{"n_experts": 80, "router_score": "sigmoid", "rope_fraction": 1.0, "init": "uniform"}
Below are experts of layer 8 (counted from 0) of a mixture-of-experts language model. Rows are named router (the router's row for the expert), gate (a neuron's input weights, with its number), up (a neuron's input weights, with its number) and show model dimensions 0-127. Each number is 500 + 25 x the weight over its row's rms, rounded and kept within 0 to 999. Numbers have three digits each.
After each expert's rows: a language model's description of what the expert responds to. This comes from a sample of Wikipedia text that the model never trained on.

# expert 62
router:495483498484524531499509510512488513512476538476500503484450513516468480513492497474503527474477498452491436498525485500529484490494476500522528478524516457551522495528487527479491519515513537483495514484498455460506542538510519466492525523520528499489497464488465491552504516472469497526517495482456451535533519506481464509468547503507501506507496518472488500513561499473507565451474
gate2:487467525478489502513476501495501486530475491442480536509503458473498454519447486495587493508488523501508508466479499467493510468506486483474447501460494499533528494528507529490488526523552532483461506507499503464514487504516516486506497455465543503542481492531505462522440466495498503485505481504486453506500509484465490460523488495498521518489505554465495525481528497470501511485476
up2:490486509510502482488531529519534435536508497523444505516492509538507525492480460482484487484510542493490460494502521507494526457524505448523520522488484510480516509530455500507520510456457557486504488480452477519476529481484507467510486415517526491494516476507494464520516477513506476492538502539466470538521472515516514473501506494493469504535487522521500443477535505507499506498505
It responds to: Forms of be and become after a subject, often in passives: was, is, were, been, became, remained, as in "was published".

# expert 54
router:489438495479490493476502509553501489455536487479546500466495500533466504464491514510501501510528493497478502477507525478531487537475496518520523464489505477515478505546470516495493498538535525489538526458499499515512550511481526476529498513488492492451451498517502492494507501452527513469525456504476512474531465488466471529505506531487524530490513515447475506545543511484471535465466
gate5:531461525516530504471506506568485419525516504462502520505521517528451464471494471489514544525528508495463491489504543514516526494519484532493553498499497521492508484502514533504481472522524508491465473500507538493496492500501476492535519494513525496492472469490506491445488529453524513466509529537438480503488525495499503516496533438501531519469490506459484483475513502509502485467489
up5:493500507531502484516507525465510522489489528515473517508476459519487495486455517524480490448500504497449507525483429489512518508458514482490534554538526535552494531514494513445542551536503533539497503475486532475485499476534471480486506468458466494518518496511503481495484526490510517498494474532544488514513502511518531497491515478499509498485473461523515430512489540501474503478511
It responds to: Middle syllables of names and words before an ending, such as Mon-ro-e, monoch-ro-matic, As-ton, activ, involv, often in chart and sports lists.

# expert 19
router:496464464489517467512517513507536476483534518493532505470475499509469494472499517462522493509521492502466483462474452486527460532512467509550503475470534473506517443515511486458484507504494513569471500498509490475495548501489512476557512496548479487498505506520486485512523503520498500500496447474469517490520521499475460463487511558506500471492528519471509508523495467477449538509467
gate2:489489494476549503526468512490535517496517508491517518512484432543484496484511516511546489462483522518492513506475479491500522544509472515538476514499556473520518442532515515508468501516542477509506516495504490481479504496546508495507481553518539525472498500543512494537527462502506475505485425500473466502447534499481497447483471494490533480544506488506538495474491491494486526507516
up2:485540521511499467484495504484513525509502491525488463491502497514491498527518477494488525508504508479527512485487509459491550483505459540510486506495483480475497450502530523473470495521482504515526501518531486486501536552487558492527455513507496498502530505514440467502538487467499491484531457479479491559460562510489493524549430490508490484524527521527525506511566495481519480506512
It responds to: Field labels, headings and set phrases in infoboxes and section titles, such as Historic in National Register of Historic Places, War, See also, colons.

# expert 55
router:506503503530506467451532520517538461506520510505521489504444492520485501491516542443520530519486512515505458476526527545459472492486505487519503496486526457499517514511472496462471502492577486513481512506528489508504505524496502495519516508533478491488480501475471510540499535476471481512540510521468490499521486506485435455482512510440507508484527521435489484556515477489485505489511
gate2:513502493507500526493494490474530499546495486509548496537514460507480487467531503443539521495521513507498477516544467509459495472494509506515485481489510469490506502505527527478524483557522476463498499507561460494486527486463494486492513531542482497506507480526491442543455490488518460517527528491500512452527516506494486487514502458475502482461487479497527477556511480500476511496573
up2:506501468492512539552537497505495513508549510527489556540482520524484523478491520540456508511526505493519480512488494503526467477546535506492493527494506484485477479527466481517518518475517478492481540529499512507503477484488462567497510508455512493508491528432519500489502529523501494509527477480533488499540485481485498542499479484488483482547543470510423527523521530504487527474511
It responds to: Digits inside scores, figures and table numbers (3-0, 949,47), plus inner pieces of place names and proper nouns like Ale-ppo, Guadalaja-ra.

# expert 29
router:498468493470497517526497504495528503438506483477521488480480494515482509495519573510507529499477525528494442477496467511516494493539539473520536491502527468481526458534486479493498539551524503535480522494493465476478544541450504454503533504502518491466506508477478504471507513481462471495547510484489473486532510503490506496479513525495469469472501520439483467522525519476480500464486
gate2:491529529518470480485512526500515525501521519478487513479461482527479518520457541481468519447513475498474508490466516501547553481489473516467531513552503497502527502452483502547460465512533493520484525499495502466492509472495474498519489426490481539514543560516519495518532495501519502489515485478466499488479553444487514496466499485469482497485504475502480470504485483500531526485486
up2:466456503479489460491497475505527468518501504471524509518494485491459500476508473505514500446487460543497489486516474493503518499500501482444527502506499527511525485454477513494492483502505443523512477545520515470515483521473485525497511492504524508483492479472461555494484502452488474506504501488503496475493531458506482467396518467478495460488465493452500462476474491466518505480482
It responds to: Linking words in prose, especially and, in, to, on, or, until, during, after, and sentence-opening In before years.

# expert 45
router:468510481490524512490500500505484508482518495481492489516484519488468460487459538454508538503463514507479491472474505514552501482517506500562526468492537485467516500507477519496506503495550511529514486501556476475523495504485504406536491496511494463474503505526434502519501536500500513505546479489446515506511471483463492512495514519494496525481526513515500461516530502493449482474447
gate1:497477503507508492457507535478474518534514494511479513513504533449484488488475502430461520538514512499484505473486478526565470448540507499465510513566510501508497500520480491521495539453490501512511513489506456479495479517488501480498492514492497522461478493490478491538505500518501476492539566458509488524508473466515509495505521507523535536528501501449523463472517492549507467522531
up1:489476559465516522515517467496504521516489525484497533479544527494490481505526521515504504457533509514485544510489507466498507518460446526524487485513481490544486477537460496525505505468470500500521490535495487486483504500557513422500518498516470520517483514455443513523529510498470503498490547522450493500514496473498481529526476475500490517467499532489463484501511542460508548518501
It responds to: Early pieces of split English words plus table pipes and adjectives like high, poor, as in akin, forbidden, installed, poorly.

# expert 22
router:466485511494523506502561487493512483473504497481557479490466505568497500461470497454481513525464479464488460504518515515526483513492498478498542498474532475490546513520507489484490513505521505540481549516532467459492513517470499476516514519483483479472482463517467518487493519460490476507543494500495495516526475545508529518508510500538502507495532537460460509527507473445480557488495
gate1:486473508467508476466524503494525482516463482496490453493508514512504483495466507472430498524510509512500495469491496512504459481513506489470486486568476524500493493497547487518539484534500502504442521486550472485547493494453567472516549503517532483500503499516470515496470523475485491501518496480472500509473526492534492505537507513523476508492517533491488470478537476495447512429502
up1:535512532568533505491479531496514487466477523483548549522535481455497546506489484513494493475499500466521536505522489473496533527474532522555484518499490481550517501490504512501483466439471511492496531538494494534509490501494458504484487491484471484501493483484547490510503469515479485495482470501523509491486493453459491452468477511461510469501460465452521489533486533506520500504491
It responds to: Words and pieces inside quoted song, album and film titles, such as Got, You, From, What, and punctuation near quotes.